Below are experts of layer 3 (counted from 0) of a mixture-of-experts language model. Rows are named router (the router's row for the expert), gate (a neuron's input weights, with its number), up (a neuron's input weights, with its number) and show model dimensions 0-127. Each number is 500 + 40 x the weight over its row's rms, rounded and kept within 0 to 999. Numbers have three digits each.
After each expert's rows: "gets" lists some tokens that make up at least twice as much of what it gets as of all text. This comes from a sample of Wikipedia text that the model never trained on. Tokens count by the router's weight.

# expert 12
router:455540480484573525432509505471494444485552434494557579507503470508556488464500474474434471508525552497536447466527531549602550521461505474474473546578465523424498496436503481452466538496421527532557529452477471499467528486506525476456538577481501444531472541511520476517500521562448540481415519520421608465478548501448539480540512444487511505430478471501494513509530433542477456523494
gate0:546564512520608462477476500537484503439475511481507482503554549525487504538549431514393539463523503484490493453474475516540492465490477504461455560435454505489467480527495483478513557499464440512504471525549505509450373502555545463556512519454531510492468496532513494553544513521547441485547486509549437463516532433525448499457502444576529428440484436523511560524533508509610546502471
up0:472532512555487446566486503563532529553467483509503469558545459591524544459523586481590522469488515523463497560490520497500469481500522612534440500455499460570512529506507520532518527551521526526487516488496551468449405518518499409510516486439541539474519517508569537514479536448540369497521518479506493481507570526470486514492519444503569481418536489488534562522542487486495510567466
gate1:528548455519529457480470543472537493462509500429399491460431566549530475488509554524501524520532514482474474421488497557516535549495485520479401477504490563516496558457505554574493503527514441516517508547480495464497467457455535420440516468514483518436533537522542426465612498467448487462522475591492488470498548480473535591527549572456491535541556497469489513526519490549491506501563
up1:546464489411455518534452529471480506486474449462479533522459471497484430485532482507464480494454494553509519463463531423514465480520417427515522525437505487497534500472543486499471473489528528515538503505474474440596583474485505522419568478543468524560580490504528526521595467519513514466569530513415424535471485424574481561556488520491490460482570501427477476527480464575509491498506
gets: " |", "|", ";", "-", ":", "="

# expert 5
router:529466513428527490551459592495514562528491541513485529500507432449428487491457509430531440535419476515582510569503587561514486502571479505474491511499469515505435450513512564528509447485499535441570520437463480494486493462454546454452480541474416521517542486501472481498496503477498522567533546523540595527447509490490444495471500435525503514581512529504495454467531504434575538464481
gate0:465553588516556527543548496516503512496519551472512538540501549480510565491510530444472486466421426459527507435562593496513442531454462423505442519575503456460490474516543488533531470474485506452499485569502499511498478488515456487458509493550520464510497496478459560479605567437439487503499471511500528531502551474517537483554438504608438551488579530521548480480488525529451563474478
up0:499511530527445501453526570497502537511467517502526457492486446474495497511484538538417567510490526442533430478467501584485506553447452426510418503524468560436557558573468529524475542536458521485428539480476490471493485409457573536530553481480481508484477467533573508465495444499498498535486512523491500537463584574530454490431477513468457446440502463554531500493562494473463504408475
gate1:510472507463515511466513534495418563453554526508507479495449545553568524429459492463453521480551453591413465525480434463471499530460435519528456553476466513517554485484568514421560472479503429529515533496430522507489444491487497538462426514503504489466537476514558541507462510500533571461491549499525549511537535447445564579560474525482466485578502465497522520431541462501558458472488
up1:566559518541482445536546481523505551586500532517538545477466514515454537516481442502506567451495539460510538535482472512486493492503399545458498470472478521508425402467479550555480513601544519525457474493483509547480460462567427461486425498479519459462415514472501442565476492448536483390534557450475517514514459450491534494489475494541508532434475480540445467509475483458480509515531
gets: "1", "2", "0", "3", "4", "6"

# expert 14
router:488504583389503472465510504560542425517430563510493424511546506447533487566507509413503521509420542516525464451451430499497592497472458556539561508472491498589571452552517578566557506441546498441523486516503499507552492508529506502495499482497493479517471487481490522528490487508517460584448459525516506571527520476512544494534515546473531533440478435546509489483538485479438486530475
gate0:429500558446563507537520522540501424557530495512479467491542460478452508489525508567456537469485528509456492456476511524538528447589496573456560525525484529537549602499454421524505467452522459485480516504495485493470447448501528497502490485457471426523469524545522536530557537502483530446475497414466480522481493484537482458623509494439440515547473507434537521552430577524472529549493
up0:395483496467539569466505594489488454516482445558491550475418507519481482494511509497509539531511492487483568493536516561496476507546491553557517461511496536467430450532514485490457425507556488502452524455476515504519457498529440517533454585456483501505486565541519410504498445456511489478442473499528497517523589445570475547528438515486500557475513447523428510451508483435594453548459
gate1:550556536537516513529472554416500445527523509576438486494492584489494486425510547510456492477520507506496497480482514509525491504512481524472504534437479476484517438400572443475505490527513595455492522459514452494541485561465520502518508495573499501479479403527497533526494536606442468455548447549440512521580465448475437470605505487541536507487499433452513495491499544498502484570540
up1:579483463482480538485503499580527534461488516509496441560526432477557514536548511475527484542491458500484448547501571470455481563483615516504556501562514518524499533535492512506499481402470463529494523563459495480485467506504530435441452543550509481476552507455518480497541523549493498505539540502557520517419567463520385480435487500527459568522474500522540493498552504467385555489469
gets: ".", " (", " \"", "/", "-", ")."

# expert 20
router:519517411503540476455457509514548574520479441439495408499491552529475557517481522471514499437481533482545450538519520580401553429526512553454522512445473539492517554487490520480543507557553496448540518471475496542452463454556426462534526514550475579533530477493528516479491478552474489439486509541479501478517526510589506526522407550484483531551435465538473511561513464550452468477529
gate0:517523519504494500539426476542537540567497511548498537495520539456523473535558537514521497547483454572440540552450401497486488571458525529505471498509580527407552569470576437515545535484526497475469499534484549559547473549510499434491482446485444508382535545495478531451507537522449510492503489512451529491469560534496490507498507499513592455497489458508482465523412504578491487442522
up0:524469472478515569497443529446503575531500529547542545492537444552512470491484600503466464604425544454443502505543491487485512494506476516536451487511499548512492500435519534483459483503480478510492477572541487399446482443499526456587479557509448557501561519500507549466539527436548558519489495489512504458477519589571457550497550538485536550495496513501545506452593545516479444485472
gate1:541530473489532445428465550439509494526508497545418499523506486485471504623510507535449499574523457440601475421525478495468562562475548508573475478494472501469487511522520452543391494592495493484563575551558495486458514498481462485522543521576521508537554525439450467440503553503507512532512462499519573452514553463445492526490528475498517490488505491513452471464495487534489495550463
up1:450516504523468547472533500493490529506532490480498501517490486470461521500470440502528527463448503525516500499459504495522502422516537527519422533452552522506555480514466510528505491458485535461477445510400544397481539491503457520513464533395589545493485445514501492457592494512567488463471532395503507483454468571402464545498507524504456536567562484509455485610454438517519525547489
gets: ",", ")", " and", " that", "),", "\""

# expert 16
router:475515499375560533543561529541549478533500531512485520523467565446472497477467537605524559536570445489498417509441577529449448459482447502505500473491509511471537522477513492507540559486491508435470498503579492533458509494517429554461473586472510472511485475455528500468480488454403483561518528515455595489504500453480463493523514524481411506479499448499489419500449501482473479510473
gate0:493547510499480523452489530483475537486477523481504448528570528479515470514555530552529512423479513503512510450447563520460459509532492582555512518487468470472555461463482519493547507485362435495473521549541527521403511500574538476569496490578514450483576419498503487542561581476455468518540527394473505528472514543488529558466522534505482559471504570483474514471495539491531518467443
up0:511453516511459519468504474479510603498525592506505501536620485427412576436473488527492585557508450461524476476424470508497494504504514468529528525467471451537496516522526513527519462483542533553530521464433520473511479428490478537401499528525507437509559504509494527485447559431529529489500534524478490422543525571438542438463492555409444509512480503470495508522473533508511471503516
gate1:515530510511488448426533559506454439509448454468445509513490516493391500450566428509485492521575449506495435491400506524478522440513500451505540474480429457451497480542492448518472489510477468537427468508477493438537492517521499465468446516584532495569477482430535481524467501518495467478494573512494436507538518458555449445479450523500519490542554448507477620511486523444481533551505
up1:517517533439516546462474442495578526497441531493457497482478433473478582504438501552534454498511405478526536468447457538506459522531513447523513480498473492503519520549464461480529498540515470466446513499443479486506488487533455524449466524495471495520492494527463454411543498507584490547473494540513470452508515476489480338582496510499498489559592483516510468533454575521527586429519
gets: " of", " in", " to", " for", " on", " by"

# expert 15
router:477497579513484537507557512558513411508529456462456501424519517521564525463513523570498517494481467485509543511473541559478501513500489492429503516515478539517452509575495514460472560498471528419495599511442475579472506620434540576456515456485467516509460527462528457516470531520527542500501497471533477471476600513531513548479515517511513532566511541506496467538456440402583514476507
gate0:516473487482509567466498441478431490497599505487521472437546475515480503517527561507619528609479502540490563520540578497510576471429525484528468475528515571514463424600479559522498474427504510480532449542546490520522491530473459524473427493491480524441542524480520519504530467514495493496444443539524504428518480489459520512450541490441461467508493537518436501440518490499502452457432
up0:489520500486481462504568517462559447450444465503423487522508542548512594463525497472469551397481479502464478466440475502507487534537545456530528470415463530503533462559454549439501473504531505432527495444507491465535510453478495415546500540523555455562501468429509535508530422484502442494463600496512548468454461483538482458486450475443507471461543510470457443540439505506550559505482
gate1:512469502467476498482465605501522494498532513438485512538550490470540460528461501478432497420525518530433538511420488545497533573520482555535504494500533499469471481501444494510453474503515556566498501501497456494487537615467487517478557463527561453500484511543519494486580585512467571461402520490459453522559505505530475492531526573484565477502471451559438554520564543505479447429451
up1:503428449487434471463479556497512481565542408491510492482549504493507515439558503576459479476495499550531542440442527505438507474465552435473584478503497516464475457520425513482480470536443535566517507411464543598502535496445484532534441482578496522489526447441554494472517413513428485461535504564517481538485488510526517556448521486481535490496471473507487554527540482495430448478507
gets: "1", "0", "3", "2", "6", "4"

# expert 4
router:483559448547539511538496435471481446537500481512480441449511429509522453436572491560562479518566446510497491454515459468626436484491389427517487447497533514425547604486485476443506496521523440458552474487486475505501503549516531489551489477490477569490534506539497499526502498492499534453500511527417459529472472506501431483550451420498541487487454467513485518510487535474433540486511
gate0:545482488446443472501488546503538508462498407399482456467495510468461443492539509535540466455512429519527483519493465511516464472485504525474531461531464440519490579596507448506543435531487556553546445536462463487525493430538450457506467443547467463472450542493538484512513439469447508562544463565419452564485521529513459427514525483514469449513496483510599565476489478495460519541500
up0:523505508455453442464509475579478507551462511511481529550495473535577512477516479497548422542463455498476477493532526444532470513536510493503502470484498509566439467459481500488497388526536437517521472457555488494473533457517519544491530559486523564557541460523454508496613476512515486505526535477513571496494515543513593514530494448527404545389415538493579536511467530457554472515519
gate1:441498457572464467459481462531567482517475447465563493538547580461488466479470541451531490443436478533494512595462518520526515478430462541424525517444455533448510502487447548538519465520547477524597512477501455503528532466458520526511445564557499552439459449526581538492475540493473527488511460478423470558471536537506446519565518487503499497495457541451501579479462465525435515525496
up1:494505511506473488484535481535493510502555490596537480477546512467505493515529440472546495479530470566546509441433497459533469524479452492526543474493467463542520467528487581382562506508454500517473533507551431514433561474470560466543515448573508451461558431423534491541461557548505513482499505563552531507485595508406511559524466497484482544564488505576464482543522474506538478517526
gets: " was", " is", " as", " were", " are", " be"

# expert 1
router:503545461413468543462394449469479482507490527424570472532532488450443519507493549551518465480504482519436521484524497472468529517499506529381498487471508529489511536508508549551394514440498502540445476402459486498551500447566508546536501500498465513500570508565544500457487487523519488541531511513460500414491446493519501504551514477543532541471432528517460470525497584440509578461467
gate0:498493492501476514532487544513475525471505500463559516553499436505448497563481462579486478496550457492546503580468531525552468525585552517459498500507362494485520483498432576576486455449507490513606476464531466490524498481488491518499501444499487444526564564453464534519507517518508492496603509539474444554463482537425551471519532476499507430551464562449465518533430451495512498530478
up0:505484475555520505506543572486507483505557502586458511552472527528497554575553459465581483514493472427451498453487465478520513482480526513431486588520430416442468506522438570540527415506556473509486520463407487462495557525459518501443472514439462548428469534522570479504423505555448509501488467486481416548528528527531508471562498474503481458495510502548472490487562478536529520498503
gate1:482507544472531560543488565484466490521566485504527554515585516528511442484488613502502531536509484502465467533534396494469417552484455547517461469439478457533538567588541502478416475503505495442517428505520474480497532509456517537448518482456451553490532505443516488508540496492475518485542483589485530480558443500514550551482570476515508473466510562528504552534457573480544443550518
up1:542527501479502461539512501488404525592452488553521490549566518422492503481515522463504532546538557468469491487473462540470488455463556518491467500545508475515486520460432502555486470475504528527471512495615486481442463526503578483528486492523630523521463476536441456566508554559544495548514602470503527519472528484511512424487441543537475488443498529473471578474494519561520544470454
gets: " and", "-", ":", " or", " –", " -"

# expert 17
router:454476501467490442475471484495491457560476534539465440530512504573428506478483546494464470530458526511405521570457510478589495496424499548511465507426460477529495486511493534457446447484507529461461541443485513484492485529486483506517524607489537562486582469458507553502533460470526443532464479522538426469494479483505501477550527595542481434417487433525499479549435571518496465461553
gate0:492465506433552540475541550471466497566464522445486392515506568439461437454498519490500615484532508480537543544469466459508479442532470496486495522526472585503454506541472501476485412512491435550415458602527488533487515510496502544521456533529538444528526465526515416506601531515474489467508508509495454513580536451484516492493521507500489479507560543488517522491458440548516532493436
up0:545495457488509495475463523510525467482580427476454580480509497517557482556512447439516438477500509536464393494422528430497457508532477534419493446475508433562566524539521512441519561496456535514501488419515561494519465485447476523452487578495508458480538497576542513517442489517521522514479552555560500447520451520437589507494518447496526539505525468533488496499491537522508407481480
gate1:457478496521437480507528564477515538444472482440489478458514533530469476463475534548527540525420533508532522508518507465522498458512515428468544519567462516489479449512523530555459497466494551415431534417417521469498440458471513444509440610504472488380567490456504534430496494487485478539481471534496524513496492514522526526530422535426515451523476528516570526561486485555504440542530
up1:498466437486454500515536544461515452502427502519477469514397487502536522487492545557503414485479521432501520468491470505497494458563529471475523537554502496483445502526487461493516510483463564538523508593562460492536509516511531408519449558549517500515595527530531473497468529588588546458467486475512500539494503492455441505547530514412489505548446443575525475525517456481599450538459
gets: " ", "–", ".", " −", " —", " +"

# expert 9
router:517499510492532431475555536535446514361553510533502526531569573565540524481484472462441473491457532534535493564495503505486531567545479573517421482496538501486490464503514533552462507507516555519530455539462513502501511564402532531479402545519495532457463514542459475451478484439494502495423452508548468537484473470515395470491467430496509503499486452468522490502466520460448507574490
gate0:490467511530505504511528592439508534490530506583486421507504533433473555554506517544466519528540513461424510524519484572453435471457490513488536448482515529507446526558534457493483507503495499486490539576511574533467440493439490464523542455509496509441490525503510432460526549494492513440500480606547556492557437459578471523535494427510554468431454535564549487415521488467476466503484
up0:527529451430477441499510509527524414526633499582531481515465490482509552577479497499507516491507482508493489502537513468455545519499459531484504519536534543534455586460500534503441525509513480425495554497485446493542477566670500559506524485500471459537473518517449538535540533518497566494503544535558516484500481503433526463564541474510547498504517472531590518529529510494417520517502
gate1:488434464519479518507450472465434481446483470488449486467485587501494482482517519416545515544484454570469432507476439540490518593545497485522501505538504523496533518483542472539528501471500575507475531458538465473553506520417471472503433556559505526478490539578478455507518519516518493504521383448524533424443521545509445426419466479460423596509544534506540505511519491471539507476497
up1:511500492505515572496452556480488382477512527508514539479527470538465502597498493506532535455451517492544523510509444487524535430513478454528541475515522442438512477620473470464541502554471522513515446547555533416492556509537499460471585490531463500532522469489426410494486494426490450547527524500535534531540480438506541439469474595526552518509551498494470506499488495525544553562523
gets: " B", " S", " L", " C", " K", " M"

# expert 10
router:460565525551448383543530478449534535437499483539483508484493448506469513552477498485419487520469475509474561519558577575466560514536494438510510506520479457532521581487511453474488526556549546542509445530450549610472489484460526489439515482501517529487504486525488512543499511475495431526493515509574532551490497487504513500493523511560531513482499357495486472461506476552604549498495
gate0:555531479607482505471524538488510565472482478521512537551436510486418437534521526522502468535482463458464551546485514520525550458522453453432468569526495527496551525469468469513523422450513499521500509531479532565527426484484455513561516465604454478543540509560489533603495505503451507503485507542564497445589490560458504535508479474478424528514402556508499521548546485503499499526521
up0:484561541520464545476489537557575527498522496514445426509493593384413511512548446508449496520517529462406567542502451471573560493498464486522468541467470490461457517531502507513519450488499485447500485511498539488447505525466440571476506509576443576496528505510547513488509469468531473510533471478557539496517512557446489480476460471584465479523455490441495550587489503509553527549549
gate1:501513509486463521516470457548426466516474506515494474545532484499549454516556499558471548505517488524476556591515557502441471510513497464490441485511492535543440521510558545502534429431451493483507471471463508444528380556565431512481428460516529568535574601475558509543511512530531462524510454525442481539496500494511546485442457532393563483477471487491463476522432487518547491489475
up1:539508548528499442484451534511516488490442502482513495482442530456506428503467451608482559510393512533464501515518469562474487523510497410520487494454436480490480490513421579526425473517497532507518505508507565505530513495468457503458469512443486523531454447523446450512586471505498455495461491528482517449548480487443522413555519519551414576499478481538469518466471548537478586440551
gets: ")", "%", "}", "\"", " km", " m"

# expert 8
router:470486473541420468443461532506421536527504564501439483481495488448425467507493499479539543497514489509560515462574437475451483591496537523445542509477501522469552423488491488519520437457441530502527493477554474558472519565529494464553508491510556480458590468490505474456489496506440566466471482488532519509483471487458381504505460523464533470539560442458526407530462509563551448490480
gate0:530502556454540529473480550525505537515479591514498483462506515499503459488576577564551498449452566513423533495469524428555387501475598516469514514548522449479521469534504513483514515528469536483495470542479566542504470504542550515518587498543537530492458522562507533477499445515525511565483501518400514519483462526482425433584503517479482460414530446543505498470535491530506546489531
up0:520531474497525536544546550528512468483492481551465501488471546578449482513505482504411496480489548506504546556478529560419579456466465521447504520519426502504563387495453537482506526496478512465547524478480608578510473476495485531460532535501511473499478556554505549541462536556559581457452513455442525448480458509576437512505463516567519471500464537528506451510481573476491437492489
gate1:511507463494467515493499538460540477525524566545538430487558522507526511444536500478481535548507569507522426422505460535511532523484571521475486475513526490394598481558425452487580514524492532496493502538464528523538499519496503517577459505545583516455574503508470464583432547446456468494455447467480497448532495478526489492448490572552489437547565503550490482430456464514536519514520
up1:432470510498504498449461459570392501451517480537524535496452570487503510533501475435579502480540495514515513594482581440519506467499524440476499512520483501522541545518572442486533505506547474476582466463461501452532474477481458479472487506549484500448556505429483529421567480491523514430445540521474527473503436471465506504509386481485512483523508541487532533526499501615446505533442
gets: " a", " the", " an", " he", " The", " He"

# expert 0
router:461478500462579538522405507521476448505532451512518520453469565441456542494537508522549548527454503459439529494525438467505597428546538512453462454537481504458510572494496455547524489447471485540404475449547497494510519466575537535513537464476511492493431521508528422521501525493546536462487435460472449544505483511487515514487485480481462462577555451483550505468535533513615456466498
gate0:521474495572524536474500465545483433478528411477527559534535454505515520517561480476519417538556472578551503467504558499527486522504467509485539526477597507547489490480524453446526518462554431435537481548468499497515507579582413520528526537548469442522492493452455522530391407495479508484491503557491532471497491435449525530518511488460451506535455514534577521488489524543527506563496
up0:410542548461565421523481472444541521559471474538510469528439499492517464508524447496492560498478627491504508489472486518485594533542466514548550523513544490540538561493521475554472591548529484544521413437466544488536484470552522512535472434503473502497523525549451524476473586500397493484536505449542478535521498471465558442482516446539449514530527503471506437518512529518474481466494
gate1:499497490456510547493440608447512508509418500461545490476465475438473531475492490512488481501534531483560454470503530418488458563539518483502498467512460460520470480466500553493490532541457470528481500507501487511544433459450539451535508503449537470504491574547467444505571624462516543465464498469504491530525461531470489484493548449484583404437556458572556581540475429518543491487511
up1:502439491526593455472472495489563422572514549505493523569437486475493499517473521519500519501561519485519541459482530491516505525570499498428521463543567502542577481458435470535505475433492496482478479424462454513537560544453559495461472495501509505457452471468475468551613457510445583481539472496470573571485539502483525495491510514577535540466418541529514503498532522447470479541558
gets: " the", " The", "'s", "The", " his", " their"

# expert 19
router:470564527413467460473469471515480564566477463526426491502498520505556522573530492598468490508491512453484418486524434520506400519530536510521539526545502442485469462561534542515453515557504514542520467482550474473469494463462491462516483450516542465570435493498474543554518476506465497432496494501512482497500527489544392479482561498526516523552562537507501626525462481520496459428455
gate0:544530469555526536510504476581509513514412477430529498475505505524469474513553472468508478471503456577535468456509484548503585494526485475496434400540540521529410518569540479531493436526491506548451486490421500537529479492489459533470495474453449437522471561494557493469483460542451517461522466534523509486402556466420489496534434468477487519525560548516484456481520502543523521394450
up0:586548465452506496501492549511504502520432492511587473482484530468574469515481416519445513523498445532528502492542476437523438459527473464482468514472447603491416519494445505547491543544498576514593499478570480547528486589541478605499537562521536496545505530508523485555439509533544504497514436483503529567494546510490485481537455480520498565540515444504476530484459508482463539438513
gate1:516484491523519503481444496530552533505406560501526448494575486485458490476560509475500402486487470503458509520436521466534460538615495459439537517488517525523503522498452449494401525437581532499526420455500535527486478483450571489512517495558469546448454499512462482521445518467526451540550482543571474558499485473538472526521510543430564508541449477556534469536552471470468501572487
up1:534516466537484459485466423466564476600537478534522511486452462461466495531456450505466539552543491479419552461470491459504544512534571479478490500446479481526483436424522495495569535452522526583541470470519453473476485526480482496491474459567502548580470519457495469482543505483463470491530459472536535460397454470532611534529415479462459509490509516509541495508521558566534576516508
gets: "\n", " |\n", ".\n\n", "\n\n", ".", ")\n"

# expert 23
router:480454452552469540406461442468616459520479551403471497524497557554596500470458494499417492505506513509509481542439558516521413552559515548552503462505508497438456470503505481543535481488575531518454510430477491486519537509536531518484529457474519512486458488476540495534490493466545517477511448516518496442541513523438457487468497499522471504508450588479482473463514579558398482504505
gate0:415452545521489556540536465460511498459493535400505517476547487535488495483491466504561447528568513539487474515484548460453542524493448522479442532556427446485488461482431457531484497475504497470542507401492439452563511487524512507438437519515467542497447496480501420479491472571447549524556406538516521464451475506528547458505521462478443446549522581475554489561467520548489530494471
up0:464469481524496560444525471497499558506554449488447475503452485458440487490478511558532428479507501484416549503505469533523469500500491494489451497493458444455572443440512513502514560528459501505514492486576429566508441463501580496518525475595537530492510448573498507557477469465513470444473448443544537558571525498468497438469515481495488457501470548474649467535550473525494492457486
gate1:469461493553446481438578482464556531570474507461449514481499562497580526507479440567519501496508500496454565476490461467548461493490475536578429496437550472464520489449499503550528537546569581489478455543488485491527529482578435598448521490517477515552499489444504483463520564518484513468436443476529501451501496414463521531508485482482556459529483545456503528469561519448423529498542
up1:545503413541529589464585477503451506490460478586565509484450493476549491511515491499462468535474514499569455499455512497514495464458484458483556584486489581496481505494502472513506573524535481527568556538427479510568467517479491471445505533478488505536493561500528541475535490497542468487464565451487454434477603536592528588477530434504473517466522484492557512504489547447425499480503
gets: "201", "200", "202", "199", "198", "197"